From a checkpoint of a small mixture-of-experts model trained on Wikipedia.
Size: 11 layers, width 160, vocabulary 9647, 53.1M parameters.
Experts: 96 experts in each of 11 layers, 96 SwiGLU neurons an expert, 2 picks a token, a softmax router.
Below are experts of layer 2 (counted from 0) of a mixture-of-experts language model. Rows are named router (the router's row for the expert), down (a neuron's output weights, with its number) and show model dimensions 0-159. Each number is 128 + 32 x the weight over its row's rms, rounded and kept within 0 to 255.
Before each expert's rows: a language model's description of what the expert responds to. This comes from a sample of Wikipedia text that the model never trained on.

# expert 19
It responds to: Country values, learned stems. Country names after "Country:" in infoboxes, plus word-initial pieces of learned or foreign words, such as Austria, Form-ation, Agric-ultural, philos.
router [146 137 197 168 123 149 144 136 151 165  95  80 136 119 127  97 137  84 144  61 118 111 100 146 100  94 179 103 117  87 127 168 130 121 106 145 136  85 102  49 101 173 144 154  74 175  98 184 142 112 146  73 110 122 122 139 154 155 184  95 112 105  65  89  95  98 130  80 203 112 151 116 131 139 139 125 161 106  97 173 124 159 163 141 191 113 104 127  35  76 133 146 156 162 102  99 187 166 117 160 136 159  80 133  92  81 148 128  96 117 144 122 130 101 186 135 135 119 135  97 199 162 150 160 116 112 139 110 157 146 111 143  94 140 113  80 154 138 148 117 144 124  70 140 172 124 181 116 158  93 175 168 143 133 127 119 185  82 116 106]
down0 [153 147 118 153 150 163 146 137 154 212 145 134 146 143 161 131 155 118 161 142 136  70 103  98 165  98  91 131 153 119 179  91 136 103 129 120 141 180 171 119 118 159 100 110 104 114 121  88  92 161  70 125 109 119  87 238 104 169  74 189 115 163 138 147  70 115 145 117 156 124 110 124 116 121  88 117 157  95 159  93 135 192  86 117 141  92 114 133 128  92 134 142 140 159  97 137  99  84  98 150  60 124  89 102 189 156 169  87  83 104 144 214 192 131 121 144 162  69 119  90 150 112 158 161 150 124  86 118 158 107 100  92 130 106 189 162  90 109  83 143 116 121 119  87 124 199 142 125 122 107 101 120  99 143 162 160 157 127  92 131]
down1 [132 132 151  82  80 123  90 155  81 170 135 120 143  65 147 157 151  85 118 163 148 167 167 113 138 222 129 137 124 146  89 123 141 131 195 156  81 134 124 122 148 116 153 148 113  82 166 189 132 120 102 149 144 167  87 134  60 121 150 133  67 197  91 174 132 168  96 180  67 137 159  97 117  98 125 198 120 139 146 143 165 142 170 102 142  78 132 146 124 159 127 133 158 116 121 125 150 121 102 136 131  50 184 112 136  88 110 136 162 136 180 141 107 179 133 156 105 134 125  74 148 155 119 170 133 125 109 169  65 166 142  99 220  96 141 161 133 109 142 137  90 156 144 128 131 153  90 163 144  90 180 188 150 114 108 113 136 151 114 139]
down2 [ 82  84 182  68  74 122 151 106 139  85 157 109 122 121 149 134 127 129  62 119 133 184 128 152 139 137 121 118 114 122  72 194 131 119 151  95 136 113 107 119  70 126 142 148 128 142  95 156  80 141 110  85 193 141 162 104 132 163 129 131 175 148  55 129 150 150  93 133 139 136 103 117 132 164 126 143 127  37 173 141  83 132 133 111 100 139 126 109 120 126 105 108 137 125 178 143 162 137 187 182 177  84 136 166 120  88 135 151 108 101 116 146 112 132 140 120 120 222 141 136 186 195 117 168 109 126 138  99 114 149  93  83  97 137 155 132 111 158  91  91 181 115 157 111 193 121  88 169  99  86 108  60  97 182  82 186 125 105  95 105]
down3 [127 129 209  96  32 126  76  89 137 117 120 185 117 172 116 107  71  97  99 133 124 114 129 100 158  98 106 147 127 134 118 108 126 105  91 109 136 129 105  97 105 101 112  95  98 130 141  78 117 123 160 115 143 150  95  98 157 157 122  96  85 162  73 100  71 171 154 118 117 107  56  92 163 144 127 184 124 162 155  87 118 103 119 136 162  78 107 133  85 108  63 164  95 159 140 200 163 133 103 173 173 135 123 108 147 167  97 165 135 112 142  94 113 127  72 135 131  73 161 139 159 133 134 177 173  90 198 159 133 140 139  95 192 133 128 125 114  90 125 152 193 179 170 111 189 134 154 116 138 150 136 133 131 111 171 101 120 133 158 193]
down4 [ 91 101 154  91 124 147 142 137  80 122  80  86 111 153 175 137 109 122 142 129 116 207 126 149  91 126 144 115 150 142 204 139 141 143  71 103 121 102 103  57 111 159 149 189 160 114 126 196 167 125  98  77 153 136  56 135 125 112 165 123 187 132 157 110 120 102 122 115 161 104 115  84  94 164 110 156 137 132 112  60 126  54  95 136  65 147 158 211 165  99 146 120 100  80 129 136  93 148 102 146 129 111 193 132 110 116 106 150 128  97 140  80  44 121 156 115  75  87 168 107  89 133 197 105 101 165 132 137 145 113 147 121 105 141 146 100 115 106 176 135 109 144 136 153 132 129 192 131 114  98 104 150 160 110 172 145  98 134  93  85]
down5 [ 90  94  87 130 122 148 166  94 137 106  92 123  94 168 110 151 130 145  90 116  98 123 143 127 157  95 143 144  90 117 184 129 121 149 102 112 184  84 156 128 175  96 110 140 147 162 149 120 140  72 158 124 121 174 106  64 166 133  95 153 147 125 146 137  93 201 107 135 125 155 160 119 133 139 119 108 152 160 105 125 162 126 168 169  86 120 131 140 148 132  71 129 128 152 236 107 152 128 143  99 131  80 121  73 120 157  49 103 154 121 148 147 197 125 123  96 171 148 172 152 122 243 146 105 127 194 138  89 185  69 130  83 105  82 142 172 146 140 115 165 129 140 143  99  65 195 163  96 150 128 113 114 139 109  85 116 155 142 131 121]
down6 [149 191 116 118  99 148 165 118  85 103 101 132 173 148 138 139 155 142 124 129 111 115 180 118 151 201  97  87 121 158  64 167 134 136  90 121 157 170  94  94 110 149 196 133 155 137 114 146 103  59  20 174 146 153 110  61 124  77  98 188 114 120 160 118 140 159 148 134 143 119 129  99 139 122 141 121  97 134  91 151 127 115 174 163 132 131 143  96 159 111  92 102  91 141 104 120  93 147 126 116 118 101 141 101 132 117 117 124 131 113  84 153 183 232 117 142 114 146 114  57 171 186  89 131 197 189  77 124 112  99 132 131 134 102 129 176 109  92 151 133 101  58 128 156 133 107 146 162 124 139 159  98 148 125 137 134 157  90 199 119]
down7 [113  98 191  95 138 111 125 136  99  65 115 140  92 193 136 156 144 131 118 107 177 110  86 125 147 102 172 196 195 121 134 127 170 138 155 169 119 129 122 156 152 108 162 170 147 162 197 113 106 156 109 131  88 159  95 128 103 128 180 108 106 129  91  98 179 154  89  68 102 155 143 199 132 165 190 116 129 110  85  68 142  95  86  84 142 146 115 195 150 170  58  89 113 139 148 102 160 109 109 175 139 101 132 109 123 159 126 139 154 166 132 168 129 153  79 120 113 154 138  99  80 119 110 142 117 111  93  90  99 163 104 161 140 128 108 158 165 105 145 105 113  74 123 124  86 120 140 133 188 115 113  98 134 123 119  48 182 110 157 198]
down8 [107 105 119  64 119 136 189 145 120 135  87  89 175 124 196 189 145 183 173 129  95 164 178 135 117 201 131 135 144 120 162 140 112 191 126 121 121 114 128 127 147  97  78  91 120  69 117 167  62  86 116  94 122  99 168 169 150 111 161 147 112 115 147  94 118 168  95  79  67 144 122 123 131 140 139 156  88 126 132 128 158 209 113  75 143 128 114 117 192 155 117 156 119 103  95 166 123 117 220 128 112  92 115 121  32  95  72  96 174  99 152 159 117 154 130 121  72 133 107 146 114 102 139 106 126 123 130  78 127 109 119 125 122 121 159 119 115 151 165 145 123 139 168 137  82 124 112 151 146 102  90  99 118 165  93  98 188 159 131 182]
down9 [135 111 128 149  89 118 148 116 105  95 112 163 124 114 149  70 108 127 176 174 110 159 130 150 184 110 130 138 130 157 114 156  91 106 125 112 103 153 127  98 142 133  64 111 160 199 161 132 133 123 114 154 112 131 134 100 133 123  75 150  74 100  82  85  97 105 110  60 180 180 122 151 152 167 112 107 129 167 155 107  73 105 138 159 105 107 110 113 144 136 146 114 171 166 126  79  59 120 238  86 131 124 114 125 163 149 173 169 103 141 119 135 210  90 106  68 155 165 140 142 171 214 177 148 151 145 120 125 176  98 113 120 141 142 114 134 189 105 164 115 123 115 133 127 159 145 150 127 132 177 140 145 160 139  46 180  66 111 140 125]

# expert 8
It responds to: Digits, ages, counts. Single digits and number pieces in dates, ages, coordinates and table cells, plus words like age, born, months, one, half.
router [165  77 126 159 158 182  70 171  70 102  66 101 141 103 140 140 127 188  98 106 166 165 141 140 146 105 151 137 115  96 173 156  97 156 136 160 118 131 129 114 135 147 189 183  79 133  95 158 202 124 112 108 127 152  75 120 112 157  95 112 145 121 128 164 103 172 122 107 142 112 152 111 156 120 164 103 135 173 189 114 152 138 160 140 102 150 108 178 146 101 156 134  80 134 169 127  96 115 143 148  98  64 164 138 147  46 141 139 146 124 112 124  81  82 142  91  77 155 138  92 161 113  66 101 111 149 192 156 166 113 138 139 173 112 150 108 104 177  92 134 106 106 134  73 131 137 102 195  62  62 104 125  82 143 118 102 132 175  89 140]
down0 [117 119 135 140 138 153 103 126  82 103 141 123 104 106 126  83 252 170 134 127 138 112 148  74 146 177 153 154 141 162 113  59 152 133 139 137 166 117 165 171 113 148 164 168 163  27 125 158 105  87 135 157 122 151 108 139 133 129 116 150 145 131 154 114  93 150 166 140 154 212 152 115 123 144 154  90  46 143 120 221 131  95 164 106 157 128 103  81  77  98 136 160  97  88 115 144  83 115 152 134 133 107 102 123  80 149 148 156  85  80  90 107 126 129 118  97 111 201 139 122 140  93 154 155 142 116 170  41 147 112 103 100  90 110  85 122 163 156 153 166 165 120 131 124 107 134 165  98 120 123 155 102  89  96 134 155 105 119 115 103]
down1 [130 108  79 124 135 143 155 194 136 185 125 126 157 110 170  75 190 161  97 121  71  84  98  95 137 179 109 143 107 107  97 113  67 105 192 102  91 159 105 132 126 143  99 109 119 146  71  95 157 148 115  86 170 155 139 111 152 150 127 107 157 172 112 154 114 175  99 122 139  90 133  91 104  91 131 180 109 153 141 114 149 129 159 133 134 156  79 126  95  92 128 125 149 124 120  45 190  81 190 103 119 162 113 207 108 115 100  96  91  83 140 161 126 111 144  90 147 150  96 103 150 112 156 145 110  91 133 107 122 123 136 101 107 169  82  64 178 115 140 125 124 139 128 132 130 150 191 155 114 113  76  80 175 104  66 121  77 163  62 102]
down2 [ 98  63  89  88 158 155 135 143 101  82 162 142 150 107 133  93 114 112 162 156 116 112 158 147 146 159 148 124 119 202 112  68 219 101 164  90 151 116 147 111 155 107 114 149 114  72 168 141 124  72  92 125 111  63 115 161 152 124 103 121  99 145 128 116  99 110  83 143 186 170 135 116 162 139  82 118 151  90 181  76  99 143  95 137 152 103  90 161 132 153  81 127 142  86  92 121 109 142 123  95 124 158 106 147 113 108 119 129 112 111 124 153  97 154 161  93  84 140 128 196 152 160 145 114  56 148 174 133 104 152 116 117 166 146  45 187 121 110 145  91 118 110 194 156 144 121 161 175  80 133  94  82 174  84 146 128 101 183 168 172]
down3 [137 143 111 181 113 109 123 103 137 164 133 173 102 143  77 135 150 121 101 138 124 153 210 106 135 170 138 171 223  66 122 137 146 132 164 110  73 153 108 103 132 121 114  98 101 154  77  67 141 111 131 116 123 202 149 103 118 131 133 116  43 104 181 130  68 127 202  94  96  82 166 121 104 121 117  78 166  79 153 160 122 158 129 174 154 166 185 107 141 177 164 145 148 128  91  87 103 138 107  49 132 104 100 117  58 136 115 114 111 138 128 121 187 108 169 131 153 105 142 146 102 109 117 138  90 107 128 124 149 133 129 145 115 138 109 112 100 174 158 148  80  85  97 199  98 148 110 160 149 182 121 111  89  81 147 131 133 143 155 131]
down4 [142 131 153 125 137  67 112 124  53 182  90 142 125 107 162 118 111  85 102 136 137 148 178 136 115  75 151 146 120  69 103 111 114 103 133 116 142 144 106 169 151 148 117 156 164 144  92 110 162 107  65 146 159 119 138 126 121  93 117 137 103 164 106  78  85 107 158 115 181 149 167 110 133 129 119 154 136  64 108 146 127  99  80  56 136 166 150 173 165 103 126 132 136  66 114  85 122 141 170 138 152 122  27 153 138 146 110  98 135  84 139 143  95  97 162 132 192 125 116  79 105 140  96 157 166 175 152 213 158 121 149 192 166 128 111 171  93 139  55 119 155 181  79 133 103  94 154 134 146  97 151 153 107 143  81  83 115 164 168 146]
down5 [144 169 141 146 136 185 143 144 158 111 139 153 116  95 129 210 139 152 162 151  92 161 120  73 110 134 178 124 194 124 105 185 111 222 142  67 215  68 125 160  87 163 133 121 121 155 138 154 186 178 138  86 103 123 118 141 182 170 174 106 104 148 137 130 155 119 131 114 194 132 109 147 110 110 185  90 113 136 118  86 150  84 136 109 204 127 149 163  72  97 149 115 122 142 138 120 178 130 130 157 172 124 174 121 163 102 146 134 118 120  95 126 148 142 105 134 164 129  94 162 122 148 141 129 118 125 125  83 149 172  97 152  86 154 125 123 153 149 137  63 138 123 156 122  72 153 129 158  79  50  99  99 141 114 163 117 110 115 157  66]
down6 [ 91 112 133  99 126 141 126 163  95 129 121 136 165 141 111  99 155 135  85  92 131 136 136 149 113 121 105  92 151 109 154 136 124 135 127 115 169 109  99 128 119  82 133  97 152 171 102 174 119 135 125 143 148 150 176 162 179 109  77 152 104  80 118  71 127  90 131  71 159 123 115 156 201 158 102 189 139 104 146 103 146 181 203 152 168 185 115 141  66  97 128 145  54 107 110  62 130 136 125 118  61 132  94 140  97 100 140 157 133  81 151 135 136 137 174 140 125 142 192  75  92  91 150  51 136 113 119 111 141 140 136 115 120 164 102  95 164 197 161  98 137 127 183 131 170 124 100 174 131 218 121 188 122 112  71 146 120 169  81 140]
down7 [134 150 116 217 121  41 143 112  92  90 121 131 114 133 134  99 133  98 158 150 166 109 128 127 114  87 193 111 160 170 118 139 108 166 130 159 129 119 106  82 125  99 137 142 156 145 155 195  88  83  62  71 139 155 113 153 148 131 158 132 200  88  87 147  92 127 156 108 197 170 154 119  92 133 138 130 186  82 127 105  90 103 162 104 166 132 108 179 119 117 144 163  95 163  70 121 110 137 190 140 109  95 105 146 116 104 126 172 117 144 142  80 133 156 117 106 179 162 109 122 146 121  91  85  98 173 164 123 127 162 151 108 147 137 152 100  94 151 173 113 101  72 116 236 131  99  84 174 106 139 146 113 144 162 103 101 127 124  88  91]
down8 [111 169  94 101 157 108  88  98  79  87 144 130 126 118 151 133 137 158 143 105 125  72 145 140  96 129 114 124  80 101 188 181 122 170 159 100 144 176  72 103  79 180 135  75 104 145  96  81 178  85 143 166  83 142 101 127 148 150 129 143  98 124 134  52 150 103  82 168 120 131 172 121  99 106 101 133 141 147 177 139 139 151 173  84 162 117  72  74 101 165 170 151  96 158 159  89 131 103 122 113 157 130 178 178  98 151 105 135 185  90 141 130 144 143 155 129 109 149  96 105 126 121 118  95  96 141 143 231 127 134 154  86 160 155 194 138  94 171 101 192 116 108 148  80 108 134 168 130 124 153  78  91  99 165 147 143 148  94 155  86]
down9 [155 175 117 119 165 132  94 156 139 100 172 122 121 170 145 140 143 132  72  98 135 150 134 160 141 170  79 208 171  96 113 100 129 110  50 135 160 123 116  74  78 135 130  80 161 191 102 162 107  64 157 139  99 110 109 155 116 132 110 166 131  79 164 107 154  66 116 116  98 124 141 144 154 162 150 149  75 117 122  73 130 136 139 148 128 136 158 135 107 121 204 132  89 215 138 108 101 111 168 159  61 130 138 138 136 174 158 109 151 152 162 144 155 119 153 171 117 138  99 112 169 153 130 126  89 135 170  81 173 106 160 129 126 116 145 125 183  56 129  78 152 129 134 198 157  40 103 113  91 175 106 139 155 128 142 146 140 143 145  98]

# expert 59
It responds to: Institution name heads. Final capitalized nouns of organization and place names, such as Street, University, Club, Service, Navy, Association, School.
router [150 115 127 164 120 171  88 184  95 174 156 109 141 130 151 119 184 122 138 102 177 118 144 145 107 132 136 138 127 115 122 164 186 162  87 182 156 149  88 136  92 202 221 145 122  87 171 129 200 115 147 156 151 123 109 128  97  37 146  81 165  68 203 131 107 122 108 166 109 131 165 138 139 113 139 157 153 130 121 116 157  91 119 123 145 184 117  91 153 120  85 153  67 190  64 129 149 191 123 123  91 138 144 121 147 108 107 115 154 152 197 131  87 125 145 156 132 121  85  76 106 115 172 166 137 140 193 137  96 138 149 142 128 151 182 108  88 139 122 162 131 156 124 108 113 150  83  87 131 159 165 147 108 145 175 159 145 126 156 102]
down0 [115  87  62 157 181 132 147 123 163 111 157 143  64  66 151 118  90 154 159  89 175  95 188  94  96 197 154 139 122 115 134 146 196 127 126  87  88 138 146 128  91 124 119 163 141 138 130 124  96 153 127 108 113 110 161  57 144 179 113 137 123 114 126 118  92 137  96 151 136 136 176 118  83  69 161 124  53 132 116 183 104 154 134  94  97 170 166 109 146 153 164 154  66  65 114 136 170 119 185 156 183 100 143 125 111 157  83  99 128  94 153 169 170 144  88 128  74 109 119 128 160  83 131 137 134  90 114 125 132 114 104 107 116 109 184  68 126 135  58 148  97 151 115  82 188 104 109 146 118 118 117  71 137 139  65 125 106 119 149 122]
down1 [133 130 111  93 112 113  68 209 105 134 132 179 129 190 112 166  57 162 151 156  93 122 108  92 136 167 127 119  97 121  97 121 101 138 150 137 146 136 121 114  75 132  99 103 140 141 213 130  74 154 106 170 163 157  66  79 174 100  80  85 166 178 103 100 165  92 142  80 112 134 145 118 164 169 194  92 106  94 107 143  88 128 119 138 119 166 120 120 146 152  55 118 140 118 127  69 120 141 111 130 131 146 144  89 104 123 113  99 132  94 164  75 104 106 141  99  88 148  92 109 109 142 136 143 107  64 117 134  78 185 132 109 105 169  92 164 160  76 129 178  92 134 145 145  78 128 134  73 158  47 104 148  86 149 104 138 146 110 150 131]
down2 [133 117 177 159  97 187  89 145 128 115 190 119 167 150 160  96 155 167 109 118 186 115 104 162  99 101 157  93  92 157 171 132  98 134  80  78 124  96 119 127  94 138 160  92  80 143 179 180 173 127 121 180 147 105 130 122 124  67 153  89 146 149 126  81 116 118  97 178  96 106 122 168 102 186 119 135 170 141  74  67 139 109 119 128 130 175  97  63 170  73 115 169  53 154 131 120 140 111 122 140  56 110 144 160 103  78 145 206 124 121 166 111 185 154 123 150 130 153 110  93  83 151 173 135  86 139 168 120 143 104 165 110 154  77  82 142 136 101 139 105 154 106 134  83 113 142 164 140 115 155 119 113 130 151 158 146  70 144  84 113]
down3 [139 161 155  94  66  91  81 141  40  96 173 103  98 110 160  64  96  79 143 176  86 143 167 163 160  82 104 199 103 106 107 116 116 136  86 148 136  95  72 163 180 111  96 139 142 124 122 107  67 136 128  83 128  78 188 121 128 142 126 138 145 129 112 100 119  98 160 106 152  91 190 159 113 142 107 161 198 111 122  45 139  96 152 160  95  86 131 105 141 114 174 106 164 127 158  98 115  88 114 134 189 141 147 102 152 153 114 123 107 158 173  85 151  97 101 118  87 143 147  82 119  79  39 143 113 138  88  83 122 106 161 130 139 175 138 129 144 102 113 165 118 117 148 117 146 137 172  96  70 107 115  97 120 112 145 129 106 121 156 134]
down4 [157 146 104 101  75 154  60 110 171 126  65  98 124  75 156 141 107 127 111 207 170  63  95 114 125 183 145 103 148 145 160 122 172 171 123  96 134 152 158 155  98 172 134 137  95 102  76 139 120 119  84 148 167 150 103  92 135  96  95 146  92 115  96 126 136 141 144 140 105 126 121 115  87 151 147  85  82  95  96 210 140 127  80 110 128 131 103 115 144 168  93 129  83 189  77 102 169  92 141 178 111 161 106  94 127 180  89 132 134  96  96 103  83 152 104 116  81  93  86  75 148 106  75 149 111 131  79 143 108 130 104 136 172 144  75 184  55 119 107  75 138 141 154 178 114 127 162 148 114 142 103 165 152 143 120 102 169 155 134 152]
down5 [137 139 124  92 165 149 105  85  84 151 113 115 123 132  97 151 127 111 137 166 121 138 127 134 133  92 131 101  68  77 172 144 116 137  79 118  87 108  75 117  79 119 120 172 143  80 136 162 163 111 183 163 138 132 153  75 106  61 166  97 176 113 176  91 144 192 203 139 126 110 120 165  87 156 108 174 110 114 109 179 103 132 138 154 137 188 103 178 136 156 183 119  97 120 123 138  75 114 109  76 109 145  89 149  83 151 114 199 118 175 129  58 115 102  86 134 130 150 108 122 141 144 121 152 176 102 113  93 175 186 130  89 141 132 149 169 179 172  78 123 128 176 130  98  91 144 122 158 123 111 199 179 161  96 104 136  84 111 143 104]
down6 [150 126 133 128 178 154 145 127  95 120 123 161 100 131 111  74 136 137 125  80 132 164 123 140 131  85 126  96 220 146  99 125 164 105 106 167  69 146 159 103  98 188 145 122 130  59 128 168 137 186 136  89 112 130 160 163 139 113 126 134 130  95 112 157 118 164  86 126 158 102 121  75  43 144 119 155 140 130 132  84 136 156 139 147 109 116 124 178  73 130 172 158 144  76 147 182 168 150 156 101 172 103 124 122 131 100 115 108 146 123 102 146 186 208 102 101 121  70 162 163 124 112 143 155  93 109  87 193 128 114 136  97 174  90 196 198 142 132  98 150 143  93 118 105 123 130 147 105 152 169 121 164  56 100 151 164  87 196 140 150]
down7 [159  81 155  52  86  95 108  99 202 105 106 109 132 131 177 143 132 123 149 122 132  97 160 113 157 113 116 110 159 182  92 122 136 145 103 112 174 162 101 107  82 161 177 131 126 150 174 107 142  87 110  96 120 146 143 142 129 155 193 149 199 167 141 186 145 107  90 136 171  66 139 140 157  89 106 145 151 149 120  62 139  85  94 166  99 102  95 123  99 167 137 141 125 175 119  44 118  85 142 127 182 128 126 146 104 100 146 171 158  81 118 117 121  99 185 138  59 119 108 115 123 175 178 122 103 165 179  95 146 159 110 175 101 140 119  93 116 152 118 110  82 166 122  85 118 116 139  92 187 161 141 131  79  84  75  98 162 119 107 118]
down8 [ 73 108 114 142 100 148 125 139 130  73 139 132  72 151 102 102  88 151 115 132 143 146 111 119 167 147  90 139 137 171 135 156  94  97  98 163 130  84  74 115 129 101 172 151 123 139 149 136  90 149 216 171 164 122 197 140 138 143 103 125 111 147 110 139 109 107 137 115 116  77 146 114  94 114  50 154 145 141 204  69 157 165  90 171 159  69 150 115 119 126 154  99  93 113 174 106 103 106 185 144  90 113 140 191  75 103 126 106  98  94 157 119 119 139 202 154 132 135  80 190 178 155 151 134 138 140 110 146 136 109 100 140 186 109  64  82 148  85 118 115 106 138 134 139 122 140 127 107 137 196 218 112  94 104  74 122 115 147 103 161]
down9 [114 137  50 144 166 129 161 102 122 148 120 103 185 106 153 118  55 140 119 125 106 125 107 110 132 153 125  92  37 134  82 126 159 103 124 116 102 143  85 123 154 156  94 114 146 128 113  90 124 189 102 148 166 165 116 201 178 153  60 110 104  93 108 132 135 130  88  63 118 121 107 102 126  72 136 161  37 104 110 171 164 110 110 101 119 126 109 132 142 117 175 145 146 157 124 111 153 158  79 133 141 128 168 143 147  93 152  91 137 120  63 156 101 153  58 173  82 126 103 136 188 100 136 150 137 174 150 212 107 137 130  74 119 133 126 124 101 112  96 139  95 114 106 169 136 107 114 167  99  97 164  87 175 152 175 146 139 115  76  89]

# expert 36
It responds to: Infobox and geography words. Words in infobox and location text such as coordinates, "above" sea level, "near", "called", "gives" population, GNIS feature.
router [116 205 192 169 106 185 128 100 134 139 105 116 115 224 122 123 141  93 105 107 133 144 110  97 189 133 102 149 133 156 108 129 181 129 111  59 123 122 111 149  49 150  94 122 153 158 115 146  72 119 195  83 136 103 191 156 171 106  91 106 120 150 125 134 148  79 189  83 130 152 107 140 173 147 131 146 193 167 187 115 100 141 128 167 154 129 101 156 122 140  97  96 113 125 123 121 110 135  95 134 158 143 126 120 112 100 140 140 121 132 178  99 199 112 170 100 103 147 164  87 133 168 130 133 101 105 105 127  79 136  76 102 115 164 126 144 169  99 148 136 204 111 110 114 195 125  85 105 164 199 154 135 171 149 112  92  94 145 101 117]
down0 [ 67  99 103 161 125 130 104 120  15 166  87  79 152  66 118 158  98 132 166 172 161 146 148 108 185 119 175 105 100 144  98  73  98  95 130 194 126 121 154 145 177 134 147 127 149 123 121 129  85  70 107  92 169 185 173 132 121 134 137  77 149  82 142 123 115 132 104 141 128 106 113 120  93 166 150 132 156  86 145 122 190 183 105 173 129 129 130  89 130 122  97 120  59 149 149 133 101 117 134  83 109 125 135 118 102 150  74 145 136 131 139  19 188 113  69 144 141 206 116 157 181 125 152  85 139 155 136 114 118 142 123 115 139 156 100 160 120 142 162 149 100  93 127 123 122 140 137 118 173 116 115  63 154 137  94 141 123 155 119 171]
down1 [104 104 150 161 138 126 147 157 137 138  95 158 138 116 145 144 148  77 130 152 147 112 102  79 143 146 152 163 127 115  89 113  88 128 124 114  51 172 144  88 126 160 116 129 158  95 139  84 157 203  79 131 152 183 102 126 106 175 145  63  99  98  39 113 113  97 194 111 162 145 190 159  94  97 102 109 156 120 112 132 100 134 157  87 157  89 111 137  94 107 151 149 126 129 132 145 145  97  95 170 119  86 155 144 141 135 129 164  95  93 155 105 103 152 119 107 171  80 222  74 116  91  75 110 117 224 137 100 103 123 147 133 159 123 110 154 176  87  91 126 126  81  63 116 138 140  88 191 138  98 150  88 144 147 104 117 168 126 144  91]
down2 [ 83 156  78 124 178 117 122 122  34  95  93 177 142  90 177 143  51 113 188 116 184 136 147 118 149  96 131  74  91 129  83 117 103 162 141 116 207 205 178 140 138 151 133 100 208 153 134  80 177 122  89 113 140 177 165 119 100 139 109 158 172 112 111 108 117 143  89  88 136 161 143 118 105 130 119 110 144 104 145 115  86 153 128 142  97 156 171 137  76  70 142 202 162 122 137 155 135 140 168 109 162 147  77 111 137 111 170  89 162 114 104  92 143  85 178 159 157 116 123 143  99 136 107 122  84  97 148 131 175  99 139 150  64 103 138 145 169 118 105 127 101 153  64 113 117 148  83  93  99 145 136 119 135 117 125 141 108 118 126 104]
down3 [154 163 107 111  76 161 118 180 145 131 127  90 140 136 101 136 154 154  91 140  91 141 148  78  92 148 114 104 130 147 133  97 104 109 112 120 119 153 141 126 121 155 148  99 202 138 127 125  94 143 142 129 145 141 139 162 120 120 128 193  85 192 107  82 141  47 130 193 123 180 196 175 104  85 107 136  60  92 169  83 112 111 135 115  67 135 162 124 104 159  92 142 120 160 139 138 103  95  93  89  84  90  83 207 167 171  99  69 127 116 102 104 107 132 178 111 172 123  75  72 121 209 144 121 103 112 108 145 119 147 130 114 138 180 163 165 146 119 142 166 114 107  72 183 123 179  98 123  95 130 128  70 125  99 143 106 115 165 133  98]
down4 [132 159 131 115 105 135 184 148 124 169 138 174 168 114 166 175 125 107  76 126 131 196 130 134 121 143 139 141 129 122 143 162  97 191 114 161 128 129 105 139 105 140 138 160 122 185 136  85 224 135  81 151 148 144 110  90  89 157 144 112  76  63 124  79 110 143 111 175  61 119 129 173 119 115  99 104 151 125 157  77  91 126 107 143  59 127 167 141 122 106 129  87 151 100 194  75 153 165 129 104 130  87 178  90 143 144 120  98 131  92 174 170 171 171  95 120 191 125 187 171  61  99 130 161 139 164 149 152 146  96 177 108 133 150 117  42 117 147 122  95 125 126 106 121 116 104 122 128  84 164 150 102 121 136 131  68 122  92 173 122]
down5 [139  91 133 154 131 120 152 134 137  88 161 169 106 155 166 181 139 129 136 215  71 155 125 102 156  57  94 137 138 208 129 152  87  86  94 120 169 163 165 138 154 114 118  93 130 146 115  85 127 165 134 117 107  96 103 172 123 162 155 140 109 112 116 146 135 138  61  69 126 158 135 107 147 138 171 125 107 171 138 116 112 146 183  91  98  82 106 177 137  92  69 113  77 136 105  98  83  47  97 132  49  72 151 120 146 125 140 119 117  57 178 116 130 133 144 164 134 150 136 145 115 105 134 136  99 128 150 111 150 124 129 131 158  92 114 136 113 201 165 159 145 157 100 187 134  87 156 105 119 120 169 119 164  54 124 137 173  82 157  84]
down6 [ 92 132 109 137 130 145 175 103 138 155 144  90 113 114 121 159 135 187  99 170 131 153 135 128  83  95 116 128 144 116 130 122  94  92 122 163 140 165 119 122  80 142 146 124 128 160 103  85 110 110 124  86  84 130  95 133  94  73 136 183 116  77 108  73 120 123 192 132 203  70 123 100 102 144 173 158 169 118  96  98 191 191 150 156 169  90 147 203 145 137 160 109 113 153  93 190 109  62 133 142 117  79 129  65  83 101 120 155 128 120 166 140 112 184 127  68 123 176 107 153 145  88 111 136 183 151  93 150 100  74 109 112 171 112 118 102 140 163 191 190 105 103 131 146 147  92 126 104 105 107 121 156  95 124 204 130 130 164 113 166]
down7 [154 115 126 116  74 191 100 147 128 163 110 112 179 152  99 161 129 141 118 167 104 105 133 103  99  61 121 138  79 168  61 118  70 136 115 212 119  87 168 137  81 185 145  99 159 212 163  75 131  92 130 138 155  84  76 156  99  97  88 169 120 134 120  92 139 126 140  97 124 124 158  86  96 163 137  69 137 127  97 150  94 152 143 166 126  79 125 126 124 108 133 131 151 138 155 202 104 106 115 137 143 124 157 154 151  92 161 171 153 160 119 172 158  80  82 109 152 108 188  83 116 177 134 210 125 133 105 120 145 172  92  78 131  88 142 115  78 109 154 159 140 111 132 109 120 133  80  89 164 102 174 141  97 126 107 105 141  86 135 128]
down8 [139  77 186 116 114 159  76 149  67  90 165 134 187  93 135 126  95  73  80 153 164 181  92 140 133 134 148  79 108 125 108 157 139 110 103 146 161  89 155 114 179 135 132 133 115  89 143 110 149 115  99  74 127  78 186  97 131 176  90 146 141 144 102 108  69 132 104  95 148 135  43 157 119 125 151 117 137  72 107 147 159 124  77 202 111 158 143 210 143 102 135 151 117 146  86 210 157 183 135 116 186 157 106 100 149 127 104 148 135 140 132 134 124 131 126 136 104  97 111  91 122 113 159 142 141 118 131 116 150 157 146 231  89 141 183 150 120 181 114 171 108 187 171 147 145 129 156 125 164 141 135 109 138  83 160  95 125 142 134 136]
down9 [143 132  69 103 128 190 133 135 162 115  47 129 112 142 189 148 144 147  92  96 166 127 139 127 114  56 148 130 123 140 156 149 124 139  72 147 151 156 121 130  90 136 136 136 120 165 153 135  87 127 132 157  92 213 113 170  89 121 165 126 138  71  99 167 139 146  73 114 119 143 164 136 157 107 160  70 145  86 117 129 135 153 165  83  71 147 163 160  99 136 126 112  98 124 126 142 106 199 138 126 121  85 135 127  74 134  91 186  49  30 137 125 167 100 153 129 184 134  73 134  80 108 166 123 138 155 108 134 170 149 165 120 129  85 112  59 172 117 110 168 126 145 151 167 120  92 154  93 126 177 142  87 127 151 107 156 131 141  72 151]